Weights of a small mixture-of-experts language model, trained from scratch on English Wikipedia.
Size: 16 layers, width 192, vocabulary 32000, 37.2M parameters.
Below are experts of layer 11 (counted from 0) of a mixture-of-experts language model. Rows are named router (the router's row for the expert), gate (a neuron's input weights, with its number), up (a neuron's input weights, with its number) and show model dimensions 96-143. Each number is 128 + 32 x the weight over its row's rms, rounded and kept within 0 to 255. Numbers have three digits each.
Before each expert's rows: a language model's description of what the expert responds to. This comes from a sample of Wikipedia text that the model never trained on.

# expert 22
What it handles: Commas and clause connectors. Commas closing a phrase before an appended clause, and conjunctions such as and, but, while, also, though, in running prose.
router:151132185144156117139072105143147121089114093143175141127130128110094128130056116124121121114100078105096171175197179084094187113134147108119126
gate0:181106062127110103063160156123097131164160106159092139087050174139121111147148140177138164100043149090113120088154145147114096154153138133093158
up0:176117128153102085120079144071115127167153060134123198148166173155102116158120138139140185131112092109094122091080136132110159199104136069163118
gate1:174122154126138132145080164138095112080138120160160145116146126110106126079180146091086100113099126094139136172185139163092157090165053091133119
up1:197131124102168121144087139103109069114118056115138127093129164148144096094138170079152140082130127062143138049150170132133161125154121066167094
gate2:121119107105131140188133083117109133155175158125111151137064128142146157064093132148095133144138132055154144208098119163146134156113139154103150
up2:095126161108088119116097135085113117151155114178145149164152122076135112168133180163211181094134115092133155146116118157171101147133141091143111
gate3:111088112167119105159127057095152157139076168167110125101104078101149150121111072134192162120117107094103142141171148106127173057139133137096112
up3:131073137132167132133151103103140185150047133082112057110111127152160169088166080134187176117118171096155119129152124132131066107123133118129071
gate4:066141103133168183168075135118087103079121148157114121171015134068144112082133153148110093153128108112099165092178102142152077150150131183119166
up4:137064059153103132129098096164181118121140153175138169113154153172136096153160146060109161157129132156161147080065051051129120129128113137171109
gate5:146133148124139137161138119104150136141099132116088147153045129182109153168120162132108111176168143129094168078206158116135128169154146169117152
up5:160057147156111171094095111079143139140169132122117093102105152119097149157094124167138089087142075087122137182092100157182160105135137099164019
gate6:173154120165111158117056133124107165057141076113088088183146020110141126030126094116111125127105136144086168138142162087160191103151171110174105
up6:154146125131128135138162114086092124147142155096154128085101132115106128097123144147105131103099185120148147168144150143155118164132162130133094
gate7:094172153125157096182107123166138125160083117136103101159088107116119167124113182122120094191124137129128109186062128139107139139138125061098107
up7:082203126116129137127110109151143133169014168175154127101149107113159161058151188109149124128098157140144132142155111104097150140127089083121101
gate8:139103116124129131144147130185147092079145126152060121201192175160079171101128086098213111122152087077093177098117152162152157154156144134094121
up8:167122111152134084123099120169109123135193059111155093158149122102117138137133101151163153148142141082153104138095111163099136214117153083113124
gate9:163179137086148215126200156154080140156097138198132118114168143108106130156141117118200139104143107103110106138155094097162135202177131107134105
up9:159100090094167156138125086157116083154085172146124138119137138104138116141146214129140129143132175091115146086118135142141122176157087193131126

# expert 31
What it handles: Predicates after subjects. Copulas, auxiliaries and "not" after was/it/he, such as was, been, would, could, not, and reporting verbs like announced, considered, opined.
router:082088156106128135151076153100111171127148107171131150078171064100084104168103147150156031126125169070105113141151133070139107137170134164135075
gate0:147088068104184123070114142149107181122152187124148158159119190098191071113118134090184134093088152189100108142174109144145126182172107128076145
up0:155105143123141155132077133106171082199115081157120141086142110167113172174131154182175166110141177154069142122106153122151162200139118082145119
gate1:119103150138091060162096170091138154097134129144160179157152143165095166144108178136098051080119140109150136129155118163078092115134027127150115
up1:127103159144065048062100159078131112123131152085167126132141116183151127139133162088122131104088160124137168119175105128096133149124134105160112
gate2:149114114132139172151113116135142133130114146117122128097141096104158162107114114122130119155178149088172150185111108121063115140129082118141145
up2:122051106126113144179117134109089106149180139160162145139160139088153130142094147077107149153139136087146143160101109135133121166098071144135137
gate3:147125125123095136118116121073131200137107158136092163087136088108121178154111084154150177169169190118065142108128157109176129059139108089062109
up3:113128077106143131141164194140145115150076150157212160070132122114170089107101125141143136151166159108113114122135104167147088173135123128163119
gate4:081174105157159140164106121151129151079147095133080094191156141099114139064175130097126025100136127099159146152152106105178108175162161136114106
up4:123115098089162106104143098164139105094088140165180148134136139152171155101139138100175171071132104138225174112107115095153087101098108156168087
gate5:122114095118157070139119073063167135156113122162118170112099114098064087151099213108104153128137122139101123097157135184121134142127135129111132
up5:155092152173117140122118162155077143078121119090120143099131152141157125139037115161113071086111140171101077155081109136209167153140124077142088
gate6:123117128138088184131118154142070163099175128169059103138148039137101149101133085082166107054139133111101165148121172077130204089128163189102138
up6:118122153139134173098102099110105103142165094136122152088103084089197131096121178164148151111127251118109147134111156103122121151133146135141122
gate7:114121162158122142145095114157119142069074143146145153129136141088156193128121190109112104180139151125139093177093118132119105137155127117116162
up7:140185110123121130133149117171126096171148133207222190084151100117134128114136137102118170126094125137088137156145138145105123136094120117127081
gate8:144082125134090123129141114165122121091154124168115100208132125148094139157123123183175129146122101156105147075046178099126170090142159134132071
up8:122121140106111133191181105182147120180123081112154105126196125122097095124117121162185081101143154137139114104131113124076194193101108098181133
gate9:176161142156130198123106137092100080179131138118178181103145124159133136159148142106182151059147093176115118152150103069159135163164136111122095
up9:117154080132092148127123103132095135104142135145131182093156078115071156172168188121113139133147152137134144143118095110150125178163128202145077

# expert 37
What it handles: Dates and birth years. Month names, years and opening parentheses in biography lead lines and dates, such as born, January 22, 1832, (18-91.
router:097102097128098157166063113123124152133088151121110134091138117076088071115094159097141113124113163122110169204182152136135083139152141136116131
gate0:151071046103142126093113126188138159174129174162107171133052147117135089116155121174114111111100147109079144120159137181103147142165126170151162
up0:122109159153132083105096140093178103142116115176092161079136093103096055130116096162155146109095155130053159082103132118129181204109171088140089
gate1:074156135112102103127076164080112127073129123174155147165141119143115126102095170066110080184140134124137129175157187149134134065113081128143139
up1:163102143139083083159128147148084076136141085110113144143146116175102109160110140073182141169112145106133136078145144124082159138133153126143057
gate2:111116106086101175144115131100127156169106120160067103124108124162173140125105073091102142100119139086165172213100128120115127185091107136146087
up2:161114152112053106153148164096079076150186134133087119116138112084130103160112153112136109163148169146121143143091147165157111157114132089159104
gate3:131126096124030101160153105071150156131065121113113139064094050119151162102087078131147139108132151119135131162179199097151191167120136167132098
up3:090120068141095164114149160121191124149088139104149137069056097163141147185171131141185116143112177092093120152204112159145072101121098189159189
gate4:074129088125165204202129143089135173108111126142063108154089189158074097110113146104101136106101143095098169122196134130169097126147164182168181
up4:171126116091138169120126034124138154093133192123101152147123144099201126108128170094114209118172075117126162111135175117145091136117116204102099
gate5:138126120137161128143120160087169126099125129162061188106117112117092100127119145097125155097158097084088132106152183180095105178123163131129118
up5:128038188157113161127137126121130132107080092121165159107114166127103147109091115138127091136133146140101141136055129141118177079094124068148047
gate6:064114094120104154152089144153091139120170115181060128178166029140121109121147041081103132098145132107110162170137171119157155122151172117104113
up6:110101117169127122078119118095077094074127150115155117067084109130177158105073146145063161137149183120115075176153141118110084153173124090133092
gate7:096188148135097144147130108145157114098136173124113129162194122089092126146151136130161071081127170093127178167087108106132129144176147060145090
up7:095177145125109096056125171201104071171098159153139140095143189132157196138153208099164163124124157155120060113153135105085130144111098083110107
gate8:118105138180117140110107155148112123056136108174100066153191145121093089125114083121170099131122094118069139147119167181100139144184163146108169
up8:123121101127126163068082169169108136100175102114126099135122142133153143118087104099145130158176205148112102082155191113123126158110146115153142
gate9:149081134108149182145162176094122106118110100123208122076111137091094086092142159114174141103096086138109114202104124101110110156205132087125145
up9:119113150093115138150162159185146124155100107116116147083149147117118107160160214121120193063182176154097126116101102100162111165168075167148124

# expert 39
What it handles: War words and foreign pieces. Nouns like war, government, forces, people, battle, plus mid-word pieces of foreign names like I-b-bani, Mas-ji-d, N-azar-eth.
router:133107178081051102200113120106092115179167186105128153159146116112128146136120165163138098130126133080100135150177097105149110100170107138166177
gate0:168080125140122098096148137164143141145202140112071204133075168088186108122124148145093095108117158115047117106097143157127130144188169130075118
up0:160095214115131108144101120053171131143164123109056096101180143117085118149138122115149161049163143147079070104085181099162184132104114076205122
gate1:107122129164132116169087197145148170097142128167136136188183168115119074105123102106115091138110147060120101173144155146123121074187077130162108
up1:117119081171124085135120127178083093126123132147089117098193124153132115135164101054120159140124149079096206106128152120129134151128102114166075
gate2:112145071104130147118155094141147147177130116131063145167104137128172206114117126099106143124150153095119093211121164135132144141113132137123167
up2:149169121136176159102127103119106143153192169185093111153139187108095083166128111094125156095101140132170148125071109103135082145138129144136097
gate3:128120082122064129155133060102153173104126112105133079034126114067134130149123068134167087109163144122100147153141113147161136107155028104114124
up3:107116106138124122066149131145105161141116131086194124098114145113192086096136142157137138102107180148122135155154066166169046136142058087166136
gate4:129120086186100152196117123145076078100114152102146156163122119086148104101132160137096110113072127147177156126179085107145102099175113219135134
up4:160125084153166103102153065136112112114204153151136173112156068153164052112144163044116183089139092117183131114142150139152115140098114178134135
gate5:108157156111110134132072136126185137137138081160159153061096113099113078138101140088127092171117105123139105122107195127166070155150144164135140
up5:161062154193125132135154180102131125086138096158202079114136129151101140124122176201070111088163121111059121168106147147141143072111137147168101
gate6:045138094125067163142095099138098119135145061189162089161146056146105187162143116100138148120115126133121170150103173113082140120173161178145151
up6:082109110125120148076138128103149074113099177117140106087100080104136118107066153126105169097094192183066143095116153126112126099115152066173114
gate7:065130135163125144157104099137121149119123155149096168214183123131085229141113162131142108134095131145110136156108112133050110152173093114147097
up7:142142124123119112110113106135162105161074130158136114120115137151115135087146136124122094096070145111115130163120135110141153112081157075147136
gate8:101153107128066173105145180184105112132156089146163081152146146114080132136094136178241114159148185115078138075066165158134122126164141131116104
up8:139136172184185113134150083170203140095121094109079086116135121116115136137153076079090137122169105153179066123112146152086103193111138130110118
gate9:157136160105116133129098139104120104141158152133222167071082194097139133113153124105180077111153108115128134157111086103135072179165128099131127
up9:130111125162122129101126162134099117133152179111150171069109154098089091178124213122121176116136172155102146140094110112146090144170158161124105

# expert 24
What it handles: Mid-word pieces and years. Inner pieces of long words (de-gene-rated, inad-miss-ible), recent years like 2015 or 2021, and the word end.
router:126114128192190166157118106103098095159116151137125143085184123121127093168149126106127138149145093160100139162167147113116136136191075115128111
gate0:151140048113119139071125132153154114155146119103080175100122119101196109126127135149128089119155138102082120092141147204092102175156098136101148
up0:113113140128106121080158147109206155082156130097126175107138132139126105131107109123175121102125123154090176117093148193164100194116119088122060
gate1:124153125156145112143109205146084111087108085164122155097150123178117091120125159119144122139144129157131107165159157179127107051149050156101139
up1:166088133101090066086128146135102093125077146112143061113158157168088090107138191070138153123067091085112187094158167145112143125118112137131095
gate2:104056103126128142108181065058168116146058104132079120129094120131192207106111113105136102166145139109111103171082139140056104142110061113130098
up2:182120183075130147086099155116134129132138153145106183133144113122177107185154148113162144126106153138162129193086088173135086219140109084101093
gate3:128141125158131130128123133066171163127087092127133144064142073093138126112091080183149179162151150097111113135111158118133115118139063080117126
up3:143117091105149094131104139107165153135048133119161111076084124131161081105162098097155135168139164086196129166103053119192122142130086100125131
gate4:061126118155151179143154140152115124130116152127122099207107166097143121168131171093096046140110116153130165073189141105098113141164143144158167
up4:140136091149195131105107055119121113110151156221113200130155111158167068153158117074165173091124076138154142056090141063092105125116122144128125
gate5:086117149103146126173110107077187108155092112161146171129114138145097080130140162095129122128199110085116100104142144145093116148170121173127148
up5:078077114133071141123143225100135141118071072072112112112074141153111185151104144125065098129137163142125139154075139107148159110120135148145070
gate6:090088107123082143172068153165088127124090095154134152146157059164099128101152129145161094148107138131115166154121168193103178107126133168161139
up6:094117140146129128138102105099115095150219156150118144071134104074188174111089158155117171160122190084123068174101164134164088116110160099090178
gate7:135107191192115148165112102117155100097075215132125160152167094102110133111131167114100064157105108093110095184109104123134139127152130095133095
up7:114196158139085088129133161170142092146083200135179160129168128110172057108092183104123079130079093142120073150145111103113068112073103124145052
gate8:117113100187083094128128145185086147109080133135091104157141091179106117114108077157209119176108131120088139104117156183140103103155053112138120
up8:107145161139110165139166085131131160141186092136156098166160154108100116106126123146153152099176095132184096165138134167090122146100145064170159
gate9:168133123082193163177188108173096105131114182112119131109155150112156081165117104065174155082177057150119134142129094124142146188173122080178134
up9:145127114113159154118129144150070117139106156161140190078157088100142145188140173112132126151186146099138149139096124122113114162139067151137054

# expert 41
What it handles: Punctuation and clause breaks. Commas, periods, semicolons, dashes and closing quotes ending clauses, plus including and include before a list.
router:111155158106116095156095066148106099165121099149161161112154089112115158112069162184160066117121089103162178184166154087061193101118091161073104
gate0:138107182092119154096140152186165090147115160113129146152054114114147114066132132129088126126084122061105162080151203170107138140133145113106165
up0:132139174104109128139050129102115138133130097151120157082130131132117064184123171151142199094113107113066161107106152079100119146160132110173124
gate1:148091158134089088154092168153091093121142164150163198132182113100116068114093156117166103141107142120202139189134153125115094114165067115132111
up1:181139113113133086093130118133095105087134169123139156135140102143152056113128187119160146113071122105176148071125169118105137123144115094126090
gate2:171127144101093180185185094144104134131092202138064113091079145156170218097058095097091111182113140106195136187086129119090124162109076144118102
up2:090137175104074168146140107161152173123185095223104114107130140135142117133106186128171170070148081117145162128077107118158093147113086032147103
gate3:104095104168140129142113028099132132193072128146129109090158128146096177130043087169135120108157144100082123161082110109096148165118149108099126
up3:174114084158139117119143130132148171099078173108115101101109091140129146152152094121131132114115222086143096117203089162134090064144101139148129
gate4:062142084164136176160137083109088140092171119141117115117157144132105093068121166146157114140084069110139136110130141126111133151132089171125122
up4:152109136205192154124129114164196131132131115159137156142100176126152129153186141103125165091152171094129173086163120045108134122118175102201158
gate5:109137098055138113139122126080198090189136114095194179149159131105094130156117111072119125185133148110135110083154104194139042166126071109105181
up5:121038127185152162142117168115094129112119163135104099112124094157107175143089144169144099090154151109091144152156107149125141041108151079131049
gate6:138160124110098126154115122135105159088133078154154052134132133136096174101109098113149105161081096166124134162091206172137156155123169136104118
up6:111126129186131146120124150079147103128162159098125147170115083099133179101179096068091159105078192086122087133144141127129128104130174151155102
gate7:089105137157104141151129109101170115101096154150110160139125092138137174151164162093097085143085136120122116184081141155082131162150115090134126
up7:095120097164126129115162142156173110184093115203163154085137063121135081159114167121138095050074138152136151144122137161113170197099091116087111
gate8:074092136110131102131172080178113155101092111127171115164122144118084093102084145141194200108113145175136137087135110139099104120145094152125115
up8:111115124170126123162126139113144119162124095136151141129163134064099127165147104156148161145124169138151136095115133157080163191100183097186150
gate9:139121119123179141162112119134128132167138133135176115111120149133141127154090125126161168097086120175145103133090094127139135199165174115140087
up9:147146066116175151122108104158090109183102168122147176119163083136110120105166213152179167152101121152127151060081147143126139151136093170166107

# expert 19
What it handles: Organization and title names. Capitalized pieces inside names of teams, leagues, cups and offices, e.g. Arizona Co-yotes, Football Federation, Lord President, Board.
router:129128170119105124133116139092102126185106109118130115179209159125089184105070170182119143163076129060093100124193135125117159100132155118120136
gate0:141063046111108155037153195181089150175124114137110141137110176122157085080123127137155131148126117078051123086154139180139156166161151140071158
up0:151098120113131090122120120139217106159131144151116108177178165153104091099121121099116168118117151157090136108114157126156141155140163109188101
gate1:119134146156098093117087174130132124096156131127145174178195109084130100153119156093177085140103104090152072150152118159104117102152106128142117
up1:148050096122100068089112125129129121100133093151116128093145129208111120148126183101189114118100067094116145099117161077111152155145146107177067
gate2:125141063120063160162101123142151128182097137140082146172100142137158170035155136137136125146113133140111126144132106144128135122132069123137150
up2:136150135106085175151127088122078146098161101168149146124123115136114123120096140111182160126056155139122101176067136156134112139117116126125097
gate3:113171164139081174099109148074179192141080114102114063092122122086092163109133079173126148150096130091084127149163134120098172157148140124124152
up3:080183112113139106126161159077169112148063156111156101125106172085093083089118163162116151160152169102088088115151076177121134148119152133159189
gate4:127107102161161166180103085087165109144074132077163147133113170068092072104114153166090152132160146068097138102174107144100158126151155142117168
up4:129133123171143160116114122119131120105108221135090147166109135159161085113147123090118168104156123122138163083138146154123081111133115133151172
gate5:094115165082167074135094123090204129149116058116133129135132137123105159113139154140160170119079113116101098068208150173086091127110131164058143
up5:172111164127139151148121129081091153108148141126148120125075125165128114149099146123082072076141152110091139171106116118127170084136155087164049
gate6:117190149091075155158111176144083157147127170132099091186175093135099134091144089114099162160105091101123119126134167133119175095108163105129129
up6:126156073082131145091165147108140070120158177127116122086134119097139143136078140108136160159142174082094147135106198077098157110100152148121066
gate7:146152147124128143151097125071128120086124129101113114146134167134089147150081166160175096131073085084129120213126114151070132152136065141173101
up7:121183093128142113121097142129095103155076078112190105144106105095112128099086152151146135054069117124089142138173116099100182136073114056133080
gate8:077143132107052092123124107179109139117122109144116120207162139169065166122136102181158158148087153159084128108091145116094105107122108178126126
up8:073157112084173117137146137160131136139150104169210095120162109133029159127159119089125124075105122193164114117099175124113145185148119125142125
gate9:145165119113129201143185169118094169172093083141144115151144138115115129088181152087208148114129095114138093144105131101125107175163144100128099
up9:128177123142183143101118130132157088129181147109161122088194124082125163152147153152124148087179127229162139078117112139177131153132093097116104

# expert 16
What it handles: Birth years and auxiliaries. Birth years in biography openers ("born 1948"), line breaks in infobox lists, and auxiliary verbs such as had, have, can, could.
router:137130120132138177157071119106147150120158119141142151060130123134121101146118132115179085110165089123120146171164114055109130147156137135123099
gate0:096121054090098136097128171160177144163118167140103142128069168062148055099146141102158100116063121155089184137147157145102186171166159105104177
up0:095070170113094139157045160089202119135128122139105129127115133122119077122114163094162125143021152131142191122129194096128203187139127061148118
gate1:143123188111070117188117175105134128062149077121137149171187146151129140128140164076121052176127104123135100074151156184132100118168089102128145
up1:137120159093169126121143096074078119135159099091098103129088122199095157147150152087191139150113162101151102100121172108108151141163139097159068
gate2:121125109058111135132118129189191095115110110127090116106116111168166159106101123097148129095138059076106159222107130159128085106123096143148118
up2:126093162077145120103163128113117114152213123138144147106106106074132148146139144123235157078175150128133121118089107107125101161126067133168086
gate3:122099087128099150102084132123182163114116098111132130091110067049182101203164129154120122127132155097095149149174117155142154154180089177108150
up3:152125079178141166154144100143193205195106198123117143079108117145181115143171065187104059140102183102140133130105107106149092119140123119169113
gate4:135122124112178194179103087080088183084139105104141107118127166121149107092202122164109064100110080111137188125158130167151114190169174151107099
up4:122143085107208126089106098151127129143125165171181169132109116147176127166154149125168200104154063105182190121142109090129041146114102181151106
gate5:128131087103145148110101151148168097148142117139101155093107159109133103144141149086127145120147142152144088115194220135115069173156152143149093
up5:114082177180126162062132127173151154169109126114075108124113174140180129120081144156100085112171131135164124191109111148157136113103130042141067
gate6:129156113121094157102095172124117146140121107117079117141113107116119141132114061104147120137091135101129120179105197105143172069123159149124156
up6:116144135179142124135138106061130086106124117142096134067122093124176140089060129105140151121102148105110095083123137104162170144135203113133084
gate7:094145176170133142187126100132165091122116141111096111089134126091114180149111147135111119152060106140088131160119136131111136174166165088132101
up7:112200089134093153090100166128155099128111161133163125082099142119162132171088110142148147094080167175080133144130124119083137153121202076142120
gate8:116086120178085088146143097141110122123146129157126104167131127132053132138067092072207158126165120130114098107086143175135123141140130129115127
up8:121133131131125151156097158142150169145125093105131115123094117098105124160169134136157051113206145156129151088115111085117149155101162124211153
gate9:131150110069132144141129137063128146176128110128188102102136130123121106117160150115202200156103052093067127146120099113113105118167149110124116
up9:154116134126106137118114138110076124130126094141154147092152107111132122158169162099187145094138109143153140074120105060138149136126082165146085

# expert 38
What it handles: Proper-name first words. First words of multiword proper names, such as New York, San, Los Angeles, St, Associated Press, Major League, The New York Times.
router:114140209099123161174112115100151172060107116090153149130190111128142183106057213147126087157145126072161121163163192111107152127121114096148140
gate0:161094087131105124073146147124117172153198111112141145075087149122145123142097147151153079108147118095047104136140183107128144133178155159145155
up0:146132142129105115169077136113140133160154099159099142068151122193141133227087142121131131115119136092089146151126131111131181171138142093190127
gate1:152147171123062139139083185105104137063147113111147160203179096147137124115132124091173131149096135099125143112117139165134106072152116163143083
up1:150155150071151089091096137125106104099087080107147103137115104177130123102088146076147136141121085112174156070133152083120154130143148146134066
gate2:144126085107124169147138112141102180158126085133062087089125146146152163072062116173109104148099115121139105176112129186120092122115108097099121
up2:130081150114095167202138097116100112109130129196172116167181132130131124182145186122215186168102153136160117174062193140155101141087089097118082
gate3:139143121151104126124128077086064210151132114107156074056100073080113133123086122170161103077134148117142166133167155172108155175132131108086127
up3:150135121169160094121138164132126162127091176113130164086095076164137123126133089140147147169136182116125109133135078201144068143127144134141166
gate4:093133085133143217191116124127132146119114101129158161139092179079144136130172134099103143080110183051191133100164104100141156134168125155088113
up4:085112113070157132132166102120153124135119148170167179175150171188158130136177222095167191020136115125141169131118095110152107076131122144144118
gate5:128136092097149130157115129142182125150115058167129163122133108039055095064120164126128118098110136085107137131197139133152071143147115122124124
up5:177042128138088112086098154143072108141120124108098122176106109134111110064100134140092104078118143118102162170138048125158149057134121109196067
gate6:136177130082135120130071110128093122134128180146110122195154082164089186045115117118117133106121148163097109135120176097094161056128131126154152
up6:123189137149131046154176087130115080147142202118112134105137120110148166101102123124134135127141189126109126075123123070105134159141112133180155
gate7:148146173129121129167118080076144128101098150104137137107180123122112192112063203115109105196091103112123159192101134139085145204136109080121115
up7:109189118125129132134122108137146085126131153128183111066153099115146114092097163117179106091060159144108137135137152132113153115098120039090069
gate8:115094151101157135110160119253139147069148128102109136177194128138030113134120153159192114135116121167171144152076201183120139150105119096129113
up8:124125142145144149130140117181137121101133131125193080111117141091079135162130089113192068097144163123161105096109117143147149166113147113124194
gate9:214179121111132174148193119098143127137130141132180137133112143125097112066171157088140114151192099118078143095098102104180187137170116135095125
up9:145108060082154132117098138164096102110126146134107141122149101101093154142143122171088162098118148144174116164146110141125120132128089128121090

# expert 7
What it handles: Main verbs after subjects. Finite verbs like was, is, had, has, were right after a subject noun or pronoun, plus list "and", "including", and table pipes.
router:122155148091109169136070144134118146106103094137086187068181121169064140181139166100176107146145103142098116182108159086094149095157099152155082
gate0:144102123136102157097120169108125158161152141133136133170068127083159079112170130074131128104149172162091093120146109130126155152153158144127159
up0:116141136141123073141090182128141165108129094190094152131170057140139093185135112147201154098144114180083141152069107098186160168120111084153111
gate1:137112120139090099147117173133123094091135152137152132144162146136081156132094166145163102173077141101168094095118173172113105138134070137139104
up1:131122133163073103063115093084092052062122132081130143106135113185118118105147159081122169123126094116171151073143169141096166131113108112164092
gate2:167107069059105173095138154089110141078135098132078067125093140139175135117105106143145143131112142123153145201112164165110085130115111115103103
up2:133145110087109173100142168125133081101179129198093139124164138113121122162162150103211148161098139124143109113084127136159109116101140123140064
gate3:124166082135147133113113131083187126171084085131110153071077074118150131149117063224127126158136105084100113178090134120113129191131153136083127
up3:114126079225126121177133203149143128167107146166136114123145083145194115146155134096137121091148153100144176118158071218148120102131108152125131
gate4:101149096120157172175109098123083118096159136120151111105112211147095090081108153120141091135090090120146142133157116106153117131144039164106118
up4:181110147105128116146116116139145115128156167147115184126111114145176138116135127044152191072220141105113139104104151106131092147108167161181170
gate5:103112121094103109138092143113189124187097039147135205100131160112129135162171104109160119128108124163095117155142170168141107159119137142142122
up5:143103114171098171087153113132086137098113177079167112140113150140161135116085099168107105134116103128111152137099087099160148077094075112121087
gate6:085145102084069134127105131161133160118139097137091129172158072150091158088132121140111136090098112149065185176070161099137145088130192131136129
up6:115146165145178152142124089085126102189139142116128132117145093082155126106053163108149188133113206118124093125144149119130172126140110098119093
gate7:121171169150109110128105120018163112064107119107127177101140128188122195128109147112082089194093144090151144158091140171078129157145129070164137
up7:093108112169124130122125136117135121111052138147152140041151127116131030121122149134165152115073158147121147132109129134090153137118141091109083
gate8:149148115076146181105148094158110166148117125097109081160151202186042123137101135112178153154125137124114091062102088104122108150138133108159089
up8:144121123156130183152127115152131154143142083117176061107110176152006081135119089150172183150143121134136111147112139146092156135131134135150107
gate9:192186130109147199131151085095128092133078103156197156116149113147128149103158115101145124119154096119111095149108120112121140154158131094129129
up9:132114106076115133107086159136121058177115139155093143099180135112106136142172182104138142160146170132141123114108136133135137137161107157120088

# expert 21
What it handles: Title and taxon names. First name or word after an article-title heading or field label, such as Simon after = in biographies and species epithets.
router:152121140129068145116084081148086163117129140113132125101184154116124114123113184116165140150117097147136147162158143094083147132157130123098117
gate0:167062075108099152088117097175128092116194170126099121157090113136163130099130188141137104128084143097135149103179190112142080178157112154052142
up0:164147161120110104106091165084138133107139084096104127138163108147113098164112157131154135087108121155073113139092131103072145189097118052216131
gate1:141097160127139103149118143108111110099119100138119137181216137149112163063133172039140122135078160097151099167137120107115142113161093130135096
up1:119101130112146105093126124092107092062144050134112086113154114156148181104157137059129143112087121071109112123118117137138102168166146098153091
gate2:173108107109085153096114109158127141151129127116091090145140176141111208099097143062104108128134129123149131192122141151128112136104093086101102
up2:142130203090145141132141122143087133094157118178134151157191143164111140151099126096153142150167162135112095149056126143178147153109114133147048
gate3:156151142123118137086124084106081173148125135080103099077088074112153122169099119132129060109133183106112141161140153160063151176129117126143124
up3:096129049142130144116102185108140118153083151118131143121089107069119108116149070147155157093099121132116159090136085165125041112147116156165165
gate4:106110067183095153164137133089123156054132133134119112132121161058129114092111150130106108096143126054157112073186118097151145113150130136125109
up4:140183035120181164095105115149137140097110159206148185106143151112140121103183146114137139089153078109132179094175139128213096120127135183121147
gate5:160117119132172150114100125082154138152090125176135173120102138079119112141136161096121167142130093121118104156143127117098103211114144135135147
up5:135074149168134129125159176151077134111098073019105159115105149129077140061093121177124027108135125135092145112117144106213164127108116087178101
gate6:103165123161113117075146170158043124122112165157131088190210060146098163117166131107097118134114150180138079182135216155105183107124163136126141
up6:130211137154076096126120092107138117111135156135135122039088144101180168089075115070118120182122150104152181164133199091128106126149142119109144
gate7:098167147176093169108090084147148114124170200122150092132176134141068146154114176080119161167090103158129123239139100119135126109150146107121104
up7:079196130103068091126105126168154089174085165142165139061112125130063151102141154098155080097096086203103119162141129124122121126121160119111101
gate8:146098140110149148156171116158134122109115117150099077114121083165123142134133059095186144171097129143143131116102122141115088093186095165098142
up8:114203130145146084110108142182122150139132083122161110132134167130089107099106087105203119133164146117136060092137153144096129113118179103171108
gate9:160180169078132169131187130067108085123116091095126119144096130115114139101119104098187151126158072132122089099106057048144136160229112135139085
up9:158132104086166153136156149157105110171131114147100174120205118118088095153155150067093148112141108105082110118120138160166117191102089094088133

# expert 28
What it handles: Descriptive head nouns. Abstract nouns defining a subject, such as form, name, origins, list, species, plus the connectives as, because and sentence-initial It.
router:135065135132085194142035125143138146128085130156137127140153164096097103065146152108140109155135107134089150126174132065154076124206149161136121
gate0:182115072148139147131128122159156100157167121125105168140092168132183090120147125134111166102125137104109134105138173120074142159165102166089190
up0:104139189099112135125073157098151117124139117151134177127179143159163097141105133086162143142149133169037142113091129103205127154133084135196088
gate1:168151138181111111130098194130101131106111104184106142122125107137082132165137137074136136177088164138144143117160132149128100123115090096162137
up1:146065097136115123124144065122126111092091088134144138075140133174122102144122181116183151137102131136134116038139152112093159122161176110167078
gate2:144117148126120155139125104170108100151057114159083082115131205119162209028151105104133138131111118153140124166121128116092120149142104134141115
up2:138122235116063119146113095136096061122145132156145183156157142153086151124115166108177153170146175106153099122134103133120115120144113081159067
gate3:130084079158105160166179099124132204140117095099067107066136120073192185175112095138181120115160137065073134147163130152141143168133110147120092
up3:083114093138131128126144147147109166155079122128107117136158073130187118132156077137143127094104167062134187187169115148154083171126097111143123
gate4:103088106143153182183046102119123060169119113164105110132094156116099139120176182139123111092102115126060128164187093083183083164243095159152064
up4:159103120109148137103148080139162157062168245113109207141165149174166117141162137114156194140151112128137125094128127153159096133123122144160146
gate5:124129092130125110144116111054199147225060047124165143069105152081080102123141174111137143111096118097156141133131096148114062145171151125203199
up5:090121134137101168102132154150077112161188123090165094098107162121133137167134100154128050103156106156112149189105136093210116087131135098140059
gate6:082094117126079127094124126130102191064133100141149114098145100165118141079109082113153177116081149163066107184083113111132165080146153142112119
up6:135123158135072095183155122127126083150152154122147130096103051163127143155093138078137168135091122101091160123129179099133151142130155125124119
gate7:157128171165138149137108131036167141077083184101098121106139153171108189142106165081168091192089143149149138170083135115134111117132150088127119
up7:156137133109121087053141156084117075153119137120165090110109123125160134128078115104187115140089170136103145106123167113098138194130123112130057
gate8:130115128163121107172189126175073104080117142183120058162118155172058113084142086139218153114091106146086138101119133148150092144134117086103072
up8:070181145186149130165160135117140215068138142076158069101178147117104115139168048158161167083154157174125099111132155168145135200143154137204151
gate9:133142147131123220142102118071096171091114147145119117121126129059122104073108082114163136158118058144104084112098097072124101192190097168096110
up9:160126064070062156124144165172115110171120107142121142114175124138123148180102169093146116140204152164107133136137156074138161101126134124165068